{
  "num_hidden_layers": 9,
  "hidden_size": 128,
  "n_experts": 64,
  "experts_per_token": 4,
  "d_expert": 64,
  "d_shared_expert": 64,
  "hidden_act": "swiglu",
  "moe_layers": [0, 1, 2, 3, 4, 5, 6, 7, 8],
  "router_score": "softmax",
  "normalize_top_k": true,
  "routed_scale": 1.0,
  "balance_loss": 0.00863,
  "balance_bias": false,
  "router_z_loss": 0.0001,
  "router_noise": 0.1,
  "shared_expert_gate": true,
  "init_std_router": 0.027,
  "lr_router": 0.00105,
  "vocab_size": 4096,
  "norm": "rmsnorm",
  "norm_eps": 1e-05,
  "tie_word_embeddings": "early",
  "optimizer": "soap_variant",
  "learning_rate": 0.00472,
  "beta1": 0.95,
  "beta2": 0.95,
  "batch_tokens": [16384, 32768],
  "max_seq_len": 256,
  "train_tokens": 230300000,
  "max_steps": 9784,
  "dataset": "wikipedia_en"
}
Below are experts of layer 5 (counted from 0) of a mixture-of-experts language model. Rows are named router (the router's row for the expert), gate (a neuron's input weights, with its number), up (a neuron's input weights, with its number) and show model dimensions 64-127. Each number is 128 + 24 x the weight over its row's rms, rounded and kept within 0 to 255. Numbers have three digits each.
Before each expert's rows: "mostly gets" lists some tokens that are sent to it at least half of the time. This comes from a sample of Wikipedia text that the model never trained on.

# expert 16
mostly gets: ".\n\n", "==", "\n\n", " |\n\n", " =\n\n", ")\n\n"
router:109167153136146125158121116114157100108118142137076122068125126068149115091136128165157156122112126143160120127126139140135122155150130077132126129100138104178101118086135136142105077155156166
gate0:147111151148118135153113103127071146110176120125099140149142140126152106123164184124140142152141128113132136130125137106120100164201115151100107152117152148100099135139159127119118104148082121
up0:157111135185135102092113122102134159156144129124147118130133123140149156134161119142171171154136124106126152153148091125124123109198152069108108123086123111116097114132122148151164150083104112
gate1:090132104162156131139159121148143138139149163115094155099111099157094115127116117143112152117136185125098113101156155109132176133155135101129103153140153149147144150090096108110125102112130161
up1:145135141160110123153119134084114128119122127149166113114148164138162175159135161111175122175182136149170171177092160145122125140129113083171169121095138125096119145128128133139107106139110118
gate2:105107106121167121148109110153131077106140145102148140124128146117100126136102106169148101148106129138138117126120150158171108113153100129098127148097151138144085098117136158129129145160117148
up2:128140108114100117128111149162133117103071103148106116126081111151099146101135146127159107132126165109143082136152096103150141159107141112073127159163129147164103110117160119135136120084155119
gate3:165154107116164146114142118131113132105136148140154113137153117123148105169139148122130151107076109143102166145125137114121138162131128109153085135106100136142106134122141147145132125163113108
up3:132124130146118158167085104123126132121135108142121127127104160131128116148113134139142144114124130127099143162152177098126161141159153144122130119154119137129118147114098080134113087082170131
gate4:158105108126139083146131127119137110119119138099137107120138142105150101115196158086100178159102114147146131119127091100128103106112099123141138132147147107191126120143141154178144094124127137
up4:100179100083125107132106135107096148134168122094117128154173091100130144151111135155115139115125138162160158105115129159118137151142171125145117090152111122166136161116103133147106117124132167
gate5:107132136157120147158154131152130171154147126141050123134102152145113145100127128125152135117078094116118118155165124111113137130155114121131111093147119105126136171132132112154095110115131167
up5:105093155136119139106121108132113096149139123091114123123128155142130153149111100169136059152060131171119111107098120106133143091088106116172140173120113120159119130133104126104122117162149136
gate6:142133113155152148100171111182147090128168072101155120111109133100141121094087067151152117157127141129124161105136159156130125150156095151117120167106103106130123122139099120145127145145150151
up6:152122080133142150136133139104112139103130155102119126107104126131115152164121085118084132114106137113126111099150125126164126123133113117128175155121139177141151131132137121117083120139136181
gate7:166169115155119131134094093137092106150118141136117131167108149156155155110149169157078157138088145212116115148163147109114157139118091170150126119149127106153138148112144149141111094145119110
up7:123131149195098137147144142113103118173115139153089149113129193094108128129131129139127165139113154113096124095138101132164160151083109142126143104161147111132138161140098106128175107102131120
gate8:157117120110099093145090149144106142123125136145128152095122110106108118157155108148145112134142085148148166135118149155098111113096142140144137145130112117146093154172109124101128117128118135
up8:087113143146102164081157144152134103173111121143130123123106158123096113123116169128163139149157116145147117091166135134128125155157145137115154077161110129105182128082131132170138122160107140
gate9:130130130165153138113129084141136098099122153143131133122138136125126149082115128083194115121131124184140086131131118153121121132116125137110102100096116121147117134166122069116134152110162123
up9:125084095133119130100066116111156131162123107170134134113134136167125166132097172088149122143143079142136104154137141132128135104141146141102095106119099154111166080114146147134123116110149105
gate10:157119129125171095101120098117110141147115141132114151137095098143148095108158143125115151150162099112154120131115129153104113104166143167162158171127130086119151125120087090118115119135137154
up10:186116126109155118070122111131138084151129092108120120106129135127132096129109139110107130122107132113144135121146120073099122115131167118141168122166139123135159121066146147129157110095154089
gate11:145133143085136134119132122160158136132100160101094131138134142129135175102086178172079076129100133152165124139140103106121111139151121102122119127082155133155138134092137110149112106155147079
up11:117155128128151129133167105106124097171136137141097127116108139129089133097123133150134157146116142122090192127158088122106121137119113143107162125081125131161105091165110148147136127118090107
gate12:137139096185150122147101138094136160140120120097168118105106129079107159161144142083126146156115124163118074105124125109156144120122159110155143127118128082138145118119153145118165150135131147
up12:139093136156163131140123111129113154148138113105120125128104169175111115082095150125158168146130141111140132151156120126124113176114116123082112103117100089108165105136148149126125105123110119
gate13:130094181191197176165125166128123114100119112120135078127187114154131045118146146133123138160109124143133144132112133103085154141119100148151143120108126089146151126144120124167085129117098096
up13:096148120124111129161099135116097144154104152146104082121100147157093127103164111103125143117140131075094173096095142103095127110060154141135157143135134112136128110096115113151149165111124141
gate14:171124127121151142115135112120121119111080128138106146111123086143126123137086150128146118136194136118107175124107130087102151123164131126137160098163152073136112159142083114152137120147189190
up14:129097157177108154113126129138123114123167130148114121132140111164150099181107131112140115090134114138163109142122127107135129119102150129167143131158168148141157118153186110192074158122131134
gate15:128094160147114132117115152072169137111104195134150112106116137098137132142129115157098114128117129125147068127177094098123098120151108102151132147070169122181124092154101150130130148146148124
up15:109132164107126103119143106106153144118150143175141114112087186160157121119148081103134112079125088116135173115116143109126097122146109149125119101104181120147138158119108114090159172108118126
gate16:130105120200153097140130090144101158119096136131139157147191148136097119114120126155168176113160109118106154095165077153149121158149135097120164103147148145143116135155139120116133141126111146
up16:136113170099175140147142148134100105161106169143138122132137115066131137179131134105118163114130156108108121090146073091092148108138145153112121152142137140170143129114112122161143092144112153
gate17:154122121125138068084091120150134123137101122130159143140086158095141104103087107156119147105147129160113175095100107148111136139142121164156146119102161118205111081137124154150127103113114150
up17:109100110141127181081131168107115076168138160094109115109118098127126101145096131163126115169139156139105149130124158148120136164084091142094139084091112109166122161128143102120109139138107126
gate18:123132135096119115143114104123138168152116125122141155124127185108112088159117095128106138094089188104168111142139085120142099173136075117171119160101138138157111128097112092130124139127129150
up18:129158142135156170141174108126132166127142118085120094103142110101142129152120121144197154119145169142139160145153116128104095129143138147088126130151135088104100117115125165114160081105120151
gate19:088131155148125174103107119134078130120091164138125104108126132113104155127109153161120082111128150152140172114133151118132079127137123122144165134101146074114128110128142113118126151116140139
up19:128138149129104124176178123171087107130135117168122145120101100120150124148109142099102124143165127118095128125108146115109149109117097106158134135161120081178116107125102183143145103133081109
gate20:088155120188114125116158106104133118130149125145124109138149141061117101110136134149134126109156132186130095101152130132121140165145153143144117127102145144119115126078135117135113164099143154
up20:128069100128156134136109131187122159121093099125110112178113088096142115157162121125167131131073125134141092098109130136088121152124154152089153160144109161146138139174143134126108162111148143
gate21:136135146090159112117163119152124124092151150119123105117120117164137112118177140078141085145132081139093141152099128115147153100136125131118091135133127106142144102106133123143115167145132125
up21:126134090107110160116097157152165129150109084126167165130137157137126132126140108141155145089154131109129125108105085140117124117075164123191114154112133124086096139174157128112179091129077117
gate22:149164136112119131149105177103170150172135150124104187136141122136099121109143144115134149147103109077107113132161107132099131181115124119086129076145110134095105140140145120156119138119152153
up22:134110121152121171101088143131112081103173132142119127167114165137112115132127157147085130121091126156138125153141115144150141088134104143094142103107136115127136126146098134145104136152091115
gate23:125089164125140158083091068142110139164182167154130090115124114161117144138149135096144157096141127132108174130182150136139123138139123130152151152115142132148126128111146155136130147125130149
up23:128136145135142119096139087115142088102134093105140090108117125098091118118133157158137164132155151118132122147086100103092155097090093111152116123164132137114135108119131089127150113121155138
gate24:120153115112121129147143094146110108086151154110124132156152110081104145084116135151105067143119123128063144126141092158163135155134134105129162127103163092175097119149153139106102136124117137
up24:097095103118117132086140151110130117101124180150113111138219128169108128155158125136192111091135107141185120160134170117129125131105100137084140103135117180145127115154099149093149129124126153
gate25:143149147101139126150123114120102131124137127139155132095140144162121164100125094127136164121131087100166131150141154127070097111139121115145154085116106117177133163111127098095086145108088176
up25:145091145127103142126137129160168117120172119172110164134108109147113140133150166091142106146111184144148116106097148151128118149133108113127172151109140107122116133118118132153151176146150128
gate26:107095117150139165119089100146157127088157125146152178132136129135109090137135152089126101156127080098143092129143121148150096115129093084113146134079139161134096126143152146119113135195153138
up26:125137124158134131103167131118137134159107125179122109116177159166099131134124138145129118084111089125161120124126129195109095134106136123090130152116152141116123133160112146148158185134087123
gate27:138119133153144093106101128125119124119135174120172103059114154106109118182133144129154116123130102159146154190123108107111150143094144103112103117117157120144138126145112108113123139152127155
up27:107117109134146099125136125102163149109081143154124101155139127143156135158088119074122075147155169147144053102167153097148127125155147143119115111113116085152142111121109107146148130135100127
gate28:104140085150175129120114157157127115127095120130114165161120128096132115119146135112158113168097116106140188130143123127127122113164130122124126131115172104114114155097132121151125109098116150
up28:119148131152126110162120133104146139106117113163093121105139140084118150090150123145151117115128140117124130160120130152138127139155124048165136121160132134100132132128122131098113163129128153
gate29:098157076116080150139086116131145142106114123058135133097100086114122109114121152175103151145101116152106152099089130152145109139122142095115101130133162118108170143107121124144153160116185106
up29:123154131116121107097111089131134146112123095152135104109119148138166137133108141112151132072132117089097105120111108167154142117114145134106099128076131113138162132140125128090161125139098151
gate30:119165136116128117104141102160133122108178153119109093105132144106121155148144128137165109110139112144115174105119124117129131131143130104081110150149165109137099134130071172143125115179145092
up30:141109110092121118120133146157138120114128125134127158134134098196139117124126125118114099130137104134096126130147099135128121137137124123156120111110150158121111145144139117133125107058092129
gate31:125119168161083165124141119124151142130104144087109126112142203109145101144118111136130116093140200140084140141073129111117131167109091172139129114131124159162101144103131114130142122116141084
up31:155161124108138131125133090119128129132111120130184142116121179182115156136097145110110040126136129098124130132106150175101137156098155105133114124115131135089096119123172115143175127134143170
gate32:148119138157100121108145134094150107150135123138153128111109130125122131125155114070154132153099178120105136131130148125133099123108126109160123118146112153137095086144092123139136143193161094
up32:156140146144153138091145148118142120140121112190147128161119143077135134129121096086127081109177144103131157128161152160162089118109134087162134160114094173085126136114138095151141118160116091
gate33:140134139132195108130120090137157115126181117150127120115137101086089091161143128101136122139132112117137146120113164117077178139124146158120163083123092084172119101135160104155116156169167146
up33:178109142091147114135137123109122167168147111143160131126130133142128127160124083164097122138134117110120157101137086101140167126147120122079130162130139113153140159098086148164097116152117137
gate34:105140147110135132094142106129114130100130185116101094150090168096100145124093140103153142195142135140099109134132099079178120142159115129071162119151137138120122115113141103136147124162107137
up34:142147180133107141091116149069138125134152110116120130101124120165113121133141119134138123153158106129157194131139189114178120127105131132135133154150146178147131113105132103147130186114119167
gate35:167141135140125082155091153123165104121136113113136159153123123117079118126120145162113112110106114108109127126092158126160106115177127106138144118114161173133107148109150099124166135154156149
up35:139155145159132112090126175116125121150075139124160114124156109154114103181094107116092141132113116131124140085163109134158124161134132130122169104104184138121095130127095111167142127171132144
gate36:117152165107110171132140129125102168078176158122116165151121104101119115109112118159163115152132092143170117118137125123121170095167136165132144152087172106155149109127123105111174112115123149
up36:134145144089130132138129104097144121104164092072108134121105083100131114135163150117138137079149136115153149123121128158113131110100130157114178155083115148116071165118097080118089129178128127
gate37:092108163111106126144131136069145158148087086186132126135131145134124096129136099072152125139129117136105109140172120131140103122109097147136124124105143161095174121103143120120110090100144130
up37:135107115120157144132162108091107169120155177138119140122092110132114100113134139134103128102113113107113138140095106092191138142116142099102117137101110171149136112094131079112119119102122160
gate38:108163113164138116165098119131094131177121129088126139117090153172138100130120086131125146136105150145089150146102145142108146150113167093116104116100112143140119143131090092163096110135140138
up38:134168140120121142120178145113166152165161145105144102112123101143138150126100099162145124112150133132123132128154111171147172126164139100128143128090113108118148104170117073150144157130098125
gate39:152136112146139148121153116134122112129115166126171071151180152117170131120145119129120118098118133106135138177080164124188125131160125152152159158117168149172112172108105141098129147087161098
up39:127132136109168105111113101134154108176128148145128074138149164150134126127101144071098121146148133133120110089159134123118109082123134128098142140177176189110121094172160102127130106162115116
gate40:178110126126166127097125133177120134119105107166154107094130130147139159147149105116096156111129124102147119111163110133148161139134133084150180146131183170145156090130130100155126177131119130
up40:142155148083173139177110154134126147134120139098127102125102136155086116136096121145107132123091122141116119117120150134122110147126112161150117129117095183093142103130128090122133093136118117
gate41:171137129092129115117104132119136132123127076084154107153115089095134094141127146154156132134124103109131063112100116120128080144121114092116138124130119089120109123159169150129121167169164128
up41:121124158097131117068103141111106114170099084119119139111088100128106141150165087093134130131107166122124102114118132114098175140138114188110124122155145110115115122141141163132127138115122149
gate42:133158105120152158150113105135145145113134149145170167113122094108091122097116099150117133129100116113197138133150165123093120129080127106169129078172168098124117168140138146136078111170148133
up42:127082083157144100146147094081118146095111125118102111131136097150095131154164200108136133129117105129121108097152120192126144069105168127116149112091145116108124157156099124116127121131141104
gate43:166144107135094128139128148153124153135134116126130116126128087146137092193095145143104145133140112162165165107168112150131155145139124154105109143133124123135112113156131114117095126115071123
up43:128118149140163098059115150135106130119105154136130128129175160119130140105150150145142107138140122134125129192131106119113134122054156163143159084142102138099120102150113173174134086134088105
gate44:142139133091164121137171142139113119143088099124133117100163146116120099153120103108138173076166175113107119125168117122122124135067108118135072122148132148098107143139122109143118135120147125
up44:119128167135093110134171133120137108120072140166119153133151127113114122138179098140114117079165173115154118147130110085125090141122151134155158143132147144138136114128103110167137087124155134
gate45:097132141115108112142164121103161092109148131111154082129153114166105115110104128127136184131074169155127126134191139101171154138098152096077138079136128143174105136161106130166110122137144124
up45:118082131139088142187111148131160115134130121149110191122108120133157137117131105085138115120090094095158127096170146092159120152129204109082134138150121116124107143090147118080114119106126166
gate46:105141051130106140093106161082121073135111114145123120142134149128132134083148101144145118102157133114138097113122140116172156102168106124110123148096158105144129173150168114114181130149093135
up46:102068212142111105128121085165129143115162104173157130139093062141143147124133105108107095134141097129090126103114119119134121124120138092152161097118166123149111116144131181105124118125132114